Experts of a small language model.
Training: a variant of SOAP for the experts, 720M tokens.
Below are experts of layer 5 (counted from 0) of a mixture-of-experts language model. Rows are named router (the router's row for the expert), down (a neuron's output weights, with its number) and show model dimensions 128-255. Each number is 128 + 32 x the weight over its row's rms, rounded and kept within 0 to 255.
After each expert's rows: a language model's description of what the expert responds to. This comes from a sample of Wikipedia text that the model never trained on.

# expert 7
router [106 153 167 143 147 162 130  98 147 145 159  86  53 131  86 131 111 113  75 133  78 177 143 104 139  60  81 169 203 171 173 148 171 159 151 144 104 101 146  99  66 161 158  82 167 186 140 126 105  85  88 200 141  94 147 107 131 118 105 114 136 130  54 166 112 126 126 109 121  81 101 125 166 119  93 162 123  94  75 174 125 142 112 181  95 139 160 165 127 165 142 183 124 106 146 159 108 139 162 138 103 128 131 122 108 129 131  96 189 164 150 128 134 125 122 117  87 131 137 134 150 109 130 161 145 124 125 133]
down0 [114 141 128 117 143 158 101 113 140 121  76 164 134 178 179 153  20 108 148 127 117 147 126 147 134  71 134 152 138 124 144 160 114 132 176 173 184 135 120 134 111 116  67 115  90 157 122 142  69 109 151 141 151 167  97  51 140 149  99 120  49 103 119 130 119 136 125 170 123 104 197 150 111  66 128  79 122 147 180  73 115 143 108 146  99  83  80 107  83 156 109 102 145 121 110 133 128 122  80  97 120 162  98 140 142 149 122 127 128 153  98 102  80 120 103 142  72 113 113 185 170 125 166 178 139 143 111 145]
down1 [173 169 103 177 127 128 139 126 116  88 159 123 153  66 109 134 173 108  93 213 167 139  95 124 110 122 109 157 124 128 105  74 138 120 151 123 132 159 158 146 130  86 130 110 105 123 137 139  70 122 182 124 124 156 208 194 122  66 166  95 106  90 107 117  99  96 148 100 109  49 103 126 124 104 119 158 188 194 185 125 128  85 127  95 124 132 135 157 107 142 110 135 153 165 127 165 125  97  99 158  94 131 107 121 105 110 212 143 130 120 104 128 201 147 165  66 122  95 129 133 152 147 146 175 112 124 162 190]
What it handles: Title and name starters. The, the and first words or pieces opening titles and proper names, e.g. Babylon 5: The Road Home, San, Fort, New York.

# expert 5
router [100  75 113 178  68  95 105  97 135  97 139 106 141 130  96 101 137 130 127 117 144 178 155  60 114 142 109 108 152 125 131  98 153 123 107 165 175  64 189 145 123 134 112  98 143 187 116 153 199 149 121 138  64  92 166 176 184 132  79 144 101 106 133 162  76 100 189 101 103 106 109 169 163 162 127 112 140  96 149 153 124 169  80 167 136 139 145 107 192 162 119  52 172 122 149 143 162 194 129 116 169 145 135  85 147 145 138 195 108 124 125  96 145 164 190 117 153 134 154 147  59 106 164 145 158 170 133 123]
down0 [142  19 187 150 113 122 121 122 146 108 145 104 158 146 115 128  94  71 128 140 159 132 113 113 181 122 117 145 164 141 221  99  91 181 132 132 152 150 204 147 150 107 177 118 191 172 161 132 128 105 126 110 143 121  71 118 130 129 127 116 167 137 132 168 132 132 119 113 162  74 126 123 150 143  88 143 156  97 151 163 131  98 158 169 102 167 118 136 114 174 119  92 149  84 188 168 108  99  71 132 133 137 115 118 159 143 155 138 147 112 125  98 171 151 157 125  96 161  92 184 106 116 114 124 144 135 180 111]
down1 [138 123 156 170 105  81 137 113 107 131 110 123 190 190 172 130 121 156 173 108 128 105 141 123 133 104 148 120 157 141 162  96 108 122 148 154 183 124 169 111 118 103  93 104  72  99 176 125 166  96 165 106 126 132  69 143 128 113 109 135 114 192 141  88 158 109 183 135 186  66 102 112  34 166 134 152 186 102 141 177 122 140 128  75 130 159 143 110 111  97 103  92 157 121  77 164 111 141 118 112 172 147  68 136 105 133 170 128  86 103  91 135 166 108  69 148 144 103  63 153 161 147 136 133 168 175 106 196]
What it handles: Capitals in acronyms. Capital letters inside acronyms and at the start of names after a parenthesis, quote or heading, e.g. IS'S'F, UC'M'MA, U.S. 'B'ancorp.

# expert 4
router [187  82 123 138 144 142  90 112 105 131  72 126 118 157 160 124  91 164  95 109 176 184 150 103 179 130 134 146 152 107 146 107 185  94  88 147 103 142 141 118 121 148  87 141 132 163  94 168  76 137 165 113 134 188 120 128 145 139  65 157  48  85  97 158  72 191  92 137 124 111 117 143  98  85 169 152 175  61  96 146 100  92  80 127  89 154 112 110 170 125 113 143 141 107 127 138 144 175 107 165 122 142 166  81  81 108  75 167 114 128 110 167 100 108 135  86  95 139 147 130 178 106 108  94 134 130  91  91]
down0 [101 125 139  94 133  48 127 142  90 127 131 179 134 113 145 115 140  68 164  98 156 159 134 115  91  90 110 155 128  86 155  70 130  92 117 120 116 146 112 164 189 123  96 135 135  63  64  94 147 125 131 199 165 126 180 153 121 144 142  34  98 121 175 109 179  61 190 128  37  80 109 134 131 152  99 114 172 169 122 149  98  77 140 126 162 109 133 201  78  65  91 115 138  78 102  75 169  97 148 106 118 126 111 139 124 152 123 101  85 169 114 136 112  92 121 142 157  58 153  92 138 148 113 135 141  84 131 184]
down1 [100 128 124 116 174 162  36  42  96 143 152 148 191  89 103 119  43 145 149 107 126 140 156 200 150 140 124 123  94 154 145 137  47 149  98  94 141  87 126  93 120 173 133 133  89 112 134  91 127  75 121 162  72  73 137 112 123  89 131 125 162 115 129  93 177 176 109 150 124 150 157 188  75 105 123 148 137 137  73 175  90 139 162  83 132  67 142 110 119 105 164 107 153 166 174 125 137 138  32 137 107 129 135 132 144 162 166  88 120 134 134  57  88 142 114  89 115 140 156 124 208 191 128 136  99 161  82  95]
What it handles: Western personal names. Common first names (John, George, William) and final pieces of European surnames and place names, such as Napole-on, Elean-or, -ton, -ampton.

# expert 3
router [179 102 147 153 135 160 150 172  87 108 214 135 142 148 131 157 111  99 112  79 128  80 138 159 118 127 116 133 133 151 124 149 168 155 133 126 114 183  76 126 148  93  68 127 143  91 146 104 112 106 128  63 122 121 114 142  87 164 208 122 165 146 155  59  92 118 164 155  95  93 130 187 149  81 105 118 150 105 128 150 146 122 143 163 141  80 144 140 135  88  94 145 120  92 129 128 131 131 148  79 127 151 143 121 124 115 152 109 169  48 144 130 135 129 160 108 124 173 109  39  90 167 106 116  85 117 141 104]
down0 [181 142 149 178 148 142  98 170 133  85 178 139 171 167 120 128 121 123 103  89 167 202 104 149 176 124 137 161 109 145 104 178 147 116 107 113 131 135 119  97 108  76  52 129 141 168  99 151 118 114 144 151  98 170 139 139 134 114 118 180 126  94 170  70 108 110 114 107 164 120  91  87 106 143  54 133 120 137 156 124 110 118 155 155  61 139 142 140 118 118 146 127 177 115 110  85 167  96 137 129 158 154 161 160 114 176 145 129 133 137 138  25  77 154 142 109 140 121 133  98 119 119 130  59  85 102 112 130]
down1 [133 105 157 178  82 167 127 159 160 145  91 106 152 220 160 119 128 174 112 138 125 119  91 143 117 159 137 124 146 121 115 146 113 165 164 139 124 126 163  83 176 139 114 115 184 150 128  80 125 144 104 135 112 141 136 126 108 136 131 210 132 100 177  87 130  92 180  75 103 130 131 166  99 107 170 140 146 154 106 115 117 134 118 138 123 165 140 125 125  91 127  89  62 133 110 135 112 154 182 168 148 102 127 163 120 128 145  49 161 148 201 139 220 127  94 112 141  95  97  78 159 116  76 114 119 111 205  78]
What it handles: Digits in numbers. Single digits inside multi-digit numbers: years, percentages, scores, statistics and dates in tables and census text, e.g. 19'9'1, 2'5'.7%.

# expert 11
router [102 148 134 132 117 127 150  86 141 166 126 146 107 114 132 123 109 108 119  64  98 154  97 189  99 146 165  86  87  99  84 126  71 178 134 141 153 123 125 116 134 140 139 151  87  78 105 106 185 136 158  87 148 144 135 127 140 163 112  92 106 160 165  50 116 152 148 171 174 131 124  54 106 151 155  92 191 134  77 113 121 132 115 141 121 104 117 187  81 121 124 133 109 107 129 134  66  82 160 143 153 149 162 151 167 124 112  81 181 160 155  92 138 136  80 166 154 131 147 109 175 100  75 150 104 140  97 152]
down0 [117 106 123 113 107 149 134 190 121 173  97 125 159 192 104 118  67  91  72 138 130 174 146 133 143 145 108 168 135  84 135 167 157 133 142  85 150 141 127 120 133  95 116 170 216 124 129 193 150 104 124 152 100 104 154 142  76  51  97  78 156 137 152  69 162 142 151 111 128 134 137 159  52 130  96 142 210  70 116 122 111 147 129 105 163  89  84 157 153  98 119 117 121 175 134 114  96 179  87 142 162  92 120 119 107 139 113 105 155 167 161 187 144 151  88 102 133 120 106 179 105 101 110 126  99 156 148 136]
down1 [165 101  74 124 180 171 117 129 121  69 156 156 131 108  96 170 100 159 164 126 133 122  83 130 133 151 155  63 117 140 152 115 179 120 133  84 167 105 152 100 134  58 168  76 148 125 138 101 119  80  90 208 121 113  84 128 126 113 144 114 183 144 129 165 114 156 140 131 150 149 204 123 158 178 156  95 120  86 114 143 175 164 142 107 159 143 111  64 103 147 119 126 148 180 129 137  97 169  60 102 101 140 111 160 142 124 144 152 137  86 111 165  95  83  80 118 109 131 152 113 126 102 101  99 125  93 154  75]
What it handles: Table cell separators. Pipe separators and colons or semicolons between table cells and infobox fields, especially in score and total rows of sports tables.

# expert 0
router [127  99 114 129 150  86 108 136 108 169 109 109 135 130 176 147 112 177 115 182 119 131 150 113 111  78 124 104 133 136 184 178 102 139 134 134 152  88 108  66  69 154 149 134 183 131 118 110 155 187 127 115 142 133 125 161 132  94 154  97 142  94 118 146 121  79  47 160 125 118  71 150 142 142 128 124 102  85 168 150 172  79 180 145 129 104 144 120  88 176 142 161 174 122 116 136 130 147 156 123  94 108 167 157 178 120 105 181  64 143 121 150  61  98  97 101 128 112 124 151 165 128 152 171 157 119 160 155]
down0 [190 149 127 126  92  72  90 145 103 108 138 125 110 128 164 112 115 112 156 118 128 206  99  93 161 101 153 111  86 107 110 107 123 101 158 131 135  84 163 153 130 132 181 153 163 129  70 217  52 176 175 129 123  99 124 195 160 105 124  98  68 150 143  76 122 130 155 155 170  66 146 123  20 191 171 119 148 165 150 125 150 128 155 135 122 214 137 111 131  95 148 159 130  82 139 135 127  68  96 118 133 102 162 119 158 176 140 141 156 124 139 118 136  81  84 147 191  92 135  28  75 140  65 126  34 177 149 156]
down1 [141 164 125 207 100 127 165 144 156 135 113  79 115 199 125 122 161 161 160 110 133  81 157 147 121 139 129 151 165 103 149 132 142 156 117 179 119  98 134 148 109  86 100 143 120 103 146 110  93  91 104 133 148 163 147 136 151  37  79 158 106 137 123  96 157 108 137 121 139  71 112 154 174 182 126 135  89  94  90  98 111 134 170 145 217 202 128  78 152 139 178 141 139 103 125 158 147 178 165  81 136 103  76 160  75  70 178 153 126 156 103 138 109 130 158 175 159 136 121 148 137 153 184 148 136 119  58 144]
What it handles: Name-start word pieces. Second pieces inside proper names after a capital initial (M-im, J-im, N-im-zo), plus spaces and en dashes in tables.

# expert 8
router [138 165 146 155 107 100 140 137 163 127 161 153 152 129  68 173 155 115 107 143 101 104  88  73 169 166 162 119  94 102 140  79 147  84 135 111 172  77  77 144 127 119 177 101  63 115  76 114 129  62 136 133 110  69 133 104 153 143 136 131  92 113 159 131 156 152 128 145 165 125 174 172 157  94 102 162 120 103 178  95 150 168 163 110 186 182  98 139  81 140 114 141 152 117 153  90 206 147 125 164 133  93 140 120 166 104 193 102 136  77 135 143 105 133  34 152 106 145 139 168  67 155 105 122 136 145 114 163]
down0 [149 167 122 153 128 185 151 142 189 146 121 113 163 133 103 155 139 113 108 144 113  80 151  74 214  97 125 112 154  94  85 124 155 108 152  70 115 135 115 180 109 131 174 163 157 197  79 117 113  88 101 134 135 154  75 156 104 111  83 192 130  74 112 129 161 111 124 112 133  88  86 135 166 128 149 143 106 153 164 129 162 167 184 165  99 150 146 118 155 158 112 103 124 144  99 128 167  81  99 111 140  96 171 105 211 139 155  90 117  58  73  89  88  96  96 124 160 115 107 127 130 128 121 178 105 151  97 140]
down1 [112 153 140  91 128 112  76 178 162 114 103 190 133 131 116 101  91  81 114 146  81  86 135 102 146 139 111 108 137  89 181  88  95 196 169 116 130 147 180 118 131  78 127 115 113 110 111 161  95 115 154  80 141 104 142 127 222  75 142 155 155  93 219  73 133 140 118 110  90 103 134 149 137 114 128 109 131 138 114 158  75 153 109 122 108 183 146 107 154 161 124 137 148 150 135 163 130 144  88  83 172 132 143 129 127 115  59 160 129 110 129 152  76 203 162 166 126  95 143  82 159 146 131 114 114 101 102 120]
What it handles: Determiners and counted nouns. Articles, numerals and quantifiers after a or the (one, same, first, three), plus opening quotes in review phrases like "must watch".

# expert 2
router [128 219 209 110 172 111  94  96 112 157  89 147 133 148 121  94  84 125 188 163 138 103 155 132 168 134 158 119 138 144 141 147 139 158 113 141 160 119 118 127 118 150 143  85 165 165 195 172  71 128 136 135 133 146 102 124 143 128  75 172 193 140 157  61  77  64 149  86 155 100 135  80  98 122 108  56 135 100 111  86  99 150 189 165 122  92 173 141 120 163 144 135 138 126 106 109  60 118  89 164 153 148 121 146 174 147 152 113 126 153 132  97 154 158 151  68 103 164  92  87  99 105  74 129 160 151  88 113]
down0 [ 75 119 106 129 150  69 116 171 165 144 145 126 119 168 162 160 109  90 133  73 140  78 113 110 160 137 136 112 107 129 130  99 130 119 115 118  82 120 108 150  98 193 162 149 109  96 156 130 166 158 192 129  86 117 149 130 166  64 131 185  91 179 115 113  95 157 173 134  97 122 112 102 135  90 107 126  83  91  91 147 109 131 104 142 138 157 168 122  46 176 151 136 152  86 149 113 100 151 130  77 126 165 100 162 130 132 157  76 115 111 178 176  86 102  81 146 120 111 110 140 128 131 140 115 111 161  85 136]
down1 [141 129  87 114 146 160 155  74 104  69 114 102  82 150 112 119 105 115 125 146 120 114  85 142 156 149 105 126 117 176 118  60 126  90 123 125 147 114 153  95 164 149 175 177 115 137 148 102 118  81 177  87 178 164 107 108 136 180 161  83 168 170 118 147 131 144 125 163  90 125  72 157 177 133  46 163 113  98 103  93  76 103 145  94 101 110 124 159 105 128 113 161 149 144 169  87 127 125 133  47  92 128 144 113 149 140 185 113 162 175 100  98 147 139 104  71 147 112  98  85 101 125 134 103 100 108 115 169]
What it handles: Table and infobox markup. Pipes, hyphen bullets, line breaks and header words (Votes, Candidate, Total, %) in wiki tables, infobox lists and coordinates.

# expert 14
router [101 147 145 103 111 134 122 168 107 123  64 141 109 125 149 159 160 100 124 121 118 155  86 220  68 139  89 112 127  90  82 144  69 124 121 108 126 193  71 115 224 173  51 124 173  95 122 156 138 146 104 150 115 178 142 100 108 110 164 132 138 164  64 119 144 150 149  84  95 164 116  98 179 147 141 123  68 164 191 177 124 110 117 139 128 103 110 112 116 122 120 135  98 171 117 130 150 122 151  91 149 111  68 128 115 142  81 153 142 126  96 164 202 100  91 197 168  65 107 154 162 137 128 139 108 138 120  80]
down0 [103 149  60 140 179 155 138 116 161 126 129  52  85 105  94 117  98 139 123 110 162 145  78 112 196 125 117 100 154 199 105 139 145 147 105 121 120 117 143  76 191  88 135 112 137 191 113 144 146  94  88 154 112 202 175 165  93  77 120 142 136 156 147 119 165 135 196 103 121 132 150 134 154 102  67 172 118 136 136  91 138 119 139 183  74 120 100  74 115 145 123 134 117 210 110 104 145 117 116 114 163 118 143 111  87  52  92 147 114 117 169 117 117 149 159 134 170 165 123  84 175 140 104 115 185 145  93 138]
down1 [120 158 107 175  81  83  66  94 169 113 176 207 116 131  60  98  95 200 118 111 143 105 136 148 131  80 127 117 135 141 109  86 162 112 106 122 156 118 151 159  91 106 129  81 157 115 117 109 150 140 122 147 125  97 110 143 165 180 121 102  70 197  98 158 164  62 149 132 135 117 143  74 176 119 145 165 115 130 174 152 112 166 131 150 155 117  54 111  70 100 135 101 100 126 124 122 169 124 144 130  81 149 135  67 137 127 152  75 125 111  96 129 160 128 185 146  68 115 141 182 134 175 129 136 138 130 137 159]
What it handles: Prepositions. Prepositions such as of, in, to, from, on right after verbs or nouns in biographies ("grew up in", "returned to", "genus of").

# expert 15
router [103 140 131 146 124 198 109 112 169 110 152  90 150  45 101 104 134 126 108 158  90 126 143 126  66  89  70 169 195 153 123 124 160 129  96 145 116 116 139 163  92  91 179 107 141 156 141  92 121 134  85 148 144 100 139  73 146  92 144 139 168  95  50 176 146  89 164 169 148  78 102 185 174 109  79 176  98  83  92 159 118  96 110 159 113 140 216 134 154 171 170 120 141 135 127 141 117 116 156 124  98 153 121 152 107 158 140 120 187 147 136 140  68 114  89 117  95 146 111 144 102 115 203 152 135  96 129 167]
down0 [161  91 151 104  78 227 149 126 133 120 138 180 194 139 145 140  82  98 113 107 122  96 105  91 179 111 113 113 122  80 144 168 190 102  94 188 169 103  81 149 136 121  99 122 107 100 132  45  89  78 136 100 140 136 150  97 146 174 167 120 119 166  85  93 126  83 128 104 167  91 150 119 120 107 104  47 138 120 150 146 167 208  88 169  97 113 128 132 132 150 110 130  92 122 153 141 103  77  94  77 107 152 143  69 121 108 191 139 179  97 155  97 171 103 132 138 137 126 179 153  69  94  92  74 151  95 133 138]
down1 [ 53 143 122  91 125 134 125 135 149 143  94 113 117 129  36 109 117 117 158 131  98 144  95 133 157 112  54 151 144 157 162  97 107 154 120 122 132 144  92 108 175 146 119 117 110 124 116  42 139  99 167 110 185 112 100 131 114 114 133 145 146  97  91 147 118 169  83 145 190 140 183 132 100  99 166 126 132 180  82 110  72 108 160  92 157 102 170 144  93 154 156 134 148  98 147 151 111 119 110 143 113 111 102  95 131 161 142 185  67 113 162  90 149 103 153 140 100 134 162 146 114  52 116 103 108 129 124 129]
What it handles: Modifiers and possessor nouns. Nouns and adjectives after the, a or a possessive in prose, plus possessive 's, e.g. mayor's, criminal lawyer, local, foreign.

# expert 12
router [194 106 131 145 177 103 143 100 142 186 135 124 111 139  98 107 163 165  81 117 159 112 114 139  54  94 107 194 142 159  77 143 116  95 166 123 141 127 156 117 129  45  82  70  89 141 143 128 148 122  95 176 142 118 118  91 105  83 141  93 150 118 130  98 145  84 133 114 115 167 108 101 167 155 118 109 107 156 145 200  90 123 107 133 105 107 122  57 156 116 135 116 127 179 131 178 119  97  62  88 147 150 131 188 146 139 237 104 149 170 147 134 154 120 163 108 111  65  61 101  96 110 104 128 167 127 114 112]
down0 [ 73 181 139 143 162  73 176 117 181 163 142  62 100 129 116 145 110 145 131 125  96  89 120 105 179 122 125 105 137 169 105 160 120  77 147 163 153 115 162 171 170 159 136 102 147  71  91 135 146  78 121  69 146 168  76 111 124 105 138 151 181 164 161  87 117  65 115 103 142 156 130 126 186 166 126  25  69 166 114 148 144 151 196 126  86 111 119  88 128 105 132  90  96 109  92 103 185 162 108  61  94 118 108  71 121 136  94 108 139 192 142 149 181 131 174 123 107 167 234  92 153 122 150 101  85 173 107 109]
down1 [139 109 149 160  70 162 133 144  90 123  76 138 123 197 149 101 150 115  83 172 112 134 113 146  73 165 148  97  85  88 115 157  72 101 140  88 102 154 110 155 121 123 121  94  67  95 107 117 187 142 134 114 118 183 143 227 174 117 155 145  81 172 106 129 153 126 132  78 112 106 166  84 121 131 145 166 116 131 123 108 152 151 139 173 159 105 113 166  83  91 119 102 120 150 125 152 133 116 128 133 152  78 105  70 142 134 151 148 186 157 170 132 143 110 127 104  98  81 153  96 152 123 170 108 155 136 179 126]
What it handles: Copula verbs and year digits. Main verbs was, is, were, been right after the subject in opening definitions ("The 1963 season was"), plus final digits of years.

# expert 9
router [123 184  62  97 111 147 145 117 164  65 182  93 140  99 128  87 118  82 155 123  97 139 147 109 116 163 159  74  76 147 137 101  89 144 126  78  61 153 115 128 120 125  99 144 129  91 169 123 104 205 132 122 131  98 148 149 148 194 138 108 119 128 157 159 182 156 172 131 127 141 183 119 118 153 131 161 149 188 178 109 163 144 111  61 161 177 109 107 150 158 164 123 120 187  96 153 137 111 156 106  89 113  58 103 116 126 110  96 115 163 145 117 118 137 144 196 171  80 107 138 125 108  92 100  92 107 137 139]
down0 [177 162 132  64 103 160 113 117  77  88  46  77 121 143 115 166 163 116 114  70 148  92  95 146 112 143  80 108 183  99 171 171 120 108 110  91  77 158  78 132 140 165 146 124 130 148 104 125 161  64 101 196  52  90 102 101 101  91 123 177 175 162 161 154  77 130 141 154 134 202 103 147 180  64 191  69  79 174 114 133 132  68 139 141 110 138 156 106 159 112 130 102 118 138  81 136  96 122 117  78 145 149 159 183 125  77 110 150 103  91 114 127  99 145 124  97 148 135  77 150 132 111  50 133 142  90 149 157]
down1 [191  44 186  96  96 200 128 124 130 127 131 130 136 109 111 137 159 152 151 133 103 161 143 127 125 154  95  77 101 126  98 122 100 130  76 113  83 137 102 124 139 139 158 106 124 110 158 134 113 117 111 168 112 135 123 122  90 116 169 139 119  99 161 128 133 201  97 125 158 179 109 102 162  85 103 153 130 139 136 104 119 131 119 184 122 181  63  94 123 146  97 131  93 111 188 152 156 146 135  86 117 141  77 166 122  84 118  97 143 141 109 134  74 148 188 125 136 117 155 176 144 127 100 156 111 120 112 142]
What it handles: Clause-linking conjunctions. Commas and conjunctions or relative words joining clauses in prose, such as and, that, which, but, who, plus & between taxonomic authors.

# expert 6
router [ 90  72 124 163 178 115  89 198 110 107  94 131 172 154 129 123 124 104 149 100 206 127 157 116 146  85 107 199 138 157 145 107 122 121 106 138 151 130 109  94 140 129 177 126  92 119 101 133 105  94 166 151 149  92 144 163 152 121  82 143 170 129 126 124 185 103  89 177 151 151 128 130  77 150 165 176 163 107  77  78 156 153  76 155 126 124  87 133 106 156 103  93 145 126 129  98 141 103  86 182  92 120 111 159 145 145 162 113 103 100 161  76  94 125 166 106  95 106 150 118 135 175 162 117 163  80 180 152]
down0 [111 200 117 118 129 147 121 173 139 125 177  84 119 117 172  95 135 113 136  72 133  93 107 107 143 153 155 136  65 106 171 116  91 135 140 148 113  84 143 133 125  92 135 130  73 143 139 164 185  64 132 158 129 114  98  84  59  93 129 146 114 113 182 103 123 202  83 174 139  60 183 128 108 125 146 117 109 146 105 113 142 112 129 119 130 176 121 119 148 167 122 145  68  87  87 112 183 139 120 141 213 172 168 123 109 121 104 108  91 141 144 112 123 127 113 150 107  59 113 130 173 104  93 130 145  88 112 165]
down1 [166 123  96 104 113 121 117 114 101  90 171  92  94 150 182 121 151 120 134 108 128 193 100 164  86  82 116 123 132 111 131 124 108 122  55 161  63 137 109 173 137 156  82 140 136 148 107 118  73  98 127 172 162 105  90 119 160 100 143 148 148 176  94 155 103 105  64 122 116 126 124 135 167 107 105 135 157 132 101 133 122  91 110  89 159 131  57 146  96 133 157 136 157 127 148  93  85 101 107 123 128 102 118 134 153 164 114  86 161 134 149 117 122 135 133  71 195 118 120 146 135 139  82 187 105 135  90 121]
What it handles: Foreign-script and transliteration pieces. Raw UTF-8 bytes of CJK and other scripts, plus vowel pieces inside transliterated Asian, Georgian or Mexican names (Kuz-u, Chih-u-ahua, Kob-u-leti).

# expert 13
router [109 116 113 122 129 181 128 111 164 110 149 143 104 130 150 116 122 133 152 174 112  76 128 101 111  84  61  74 178 134 150 143 127  85 142 119 126 150 149 146 124 137 123 147 123 142 150  78 126 136 167 169 171 124  86  89 138 113 135 173 143  59  59 167 132 115 127 135 151 106 141 119 191 151 147 174 108  89 169 103 104 125  83 163 102 116 150 141 155 109 123 148  38 122 123 173  97 116 110 126 126 170  91 141  76  81 150 133 133  74 133 153 121 133 175 155  97 142 133 134  80 134 177 114 142 130  84 176]
down0 [116  89  95  85 120 134 159 118 122  88 160 177  75 112 126  95  93 137  99 116 170 137 130  72 162 183 176 108 109  69 158 122 129 167 132 143  46 135 122  89  91 157 115 164  76 164 121 146 152 129 188 178 107 135 161 114 189 176 177 163 109 172 163 120  99 146 104 134  97 149  86 138 167 160 183 158 153 130 187 178  91 160  85 138 135 153  36 125 104 126 140 125 103 120 160  97 188 162 122  82 106 128 121 168 109  90 115 145 120 143 110 142 148  76 151 110 162 146 155  90 174 125 132  97 140 125 135 101]
down1 [131 177 141  89 167  84 183 138 165 137 117 142 131 111 118  94 143 117 127 124 166 167 107 124 142 109 134 100 148 128 152 132 163  98 167 134 108 154 102 148 148 139 122 173 103 128 100  87 149 117 140 152  93 162 134 153  66 136 151 161 130 175  36 132 173 163 164 175  78  96 176  85 103  58 115 129  93 158 136 147 120  69 159 128 115 121 126 153 143 154  97 122 208 156  64  71 173 102 144 166 147 139 135 211 152 135 132 106 112  57 119 106 154 142  99 101 106 156 155 145 152 123  96 128 155 118 123 144]
What it handles: Line and section ends. Sentence-final periods before line breaks, closing == of section headings, and line ends of table rows and list items.

# expert 1
router [182  82 144 138 140 131 159 111 106 161 122 103 102 128 176 155 170 153 114 172 150  95 145 124 196 134 131 148  60 152 161 129 166 198 134 127  86 109 148  99 105  66 177 101 181 119 153 133 136  88  56 143 118  98 131 107 103 142 105 146 160 136 101 138 144 144 104 142 140 130 109  83 107 116 156 167  96 163  19 136 145 100 149 129 102 134 142 149 161  80 117 174 121 129 182  85 168 142 128 141 128 144 179  65  99  88 160 154 105 114 106 112 104  92 122  84 147 161 145 135 160 120 149 163 148 171 152 137]
down0 [143 122 100 168 173 164 152 125 102 121 114  83 103 135 156  87 143 148 212 136  93 142  89  52 122 125 150 184 125 154  31 139 115 108 104 153 122 126 113  82 107  99 112  93 179 192 116 186 134 135 137 138 110  80  70 140 141 155 151 157 143 107 112 183 142 154 128 104  96 128 145 124 241 143 145 120 102 152 115 139  60  92 104 124 199 152  88  74  97  97  86 111 138 134 160 130 119 171 155 141 119  65 149 162 133 161 117 142 132 146  68 119 103 154 113 140 100 179  71 107 130 125 153 128 148 142 128 137]
down1 [174  77  41 111 129 123 155 155 129 161 113 129 157 117 155 165 100 127 117 151  98 123 135 125  97 153 114  67 128 147 153 136 107  56  91 138 127 108 117 121 166 180  87 192 145 146 101  70 110 134 116 147 128 167 167  94 128 100 128  75 140 171 118 184 141 165 154 130  93  85 167 180  88 143 108 104  68  93  81 111 138  97 131 121 159 120 114  71 201 163 135 122 178 148 125  95 126 120 112 158 213 133 120 112 126  55 116  88 142  99  62 140 101 104 133 150 183 137  63 100  68 108 121 162 118 102 100 169]
What it handles: Foreign surname endings. Word pieces inside and at the end of foreign personal names, often in sports tables and lists, such as -ev, -ova, -berg, -sson.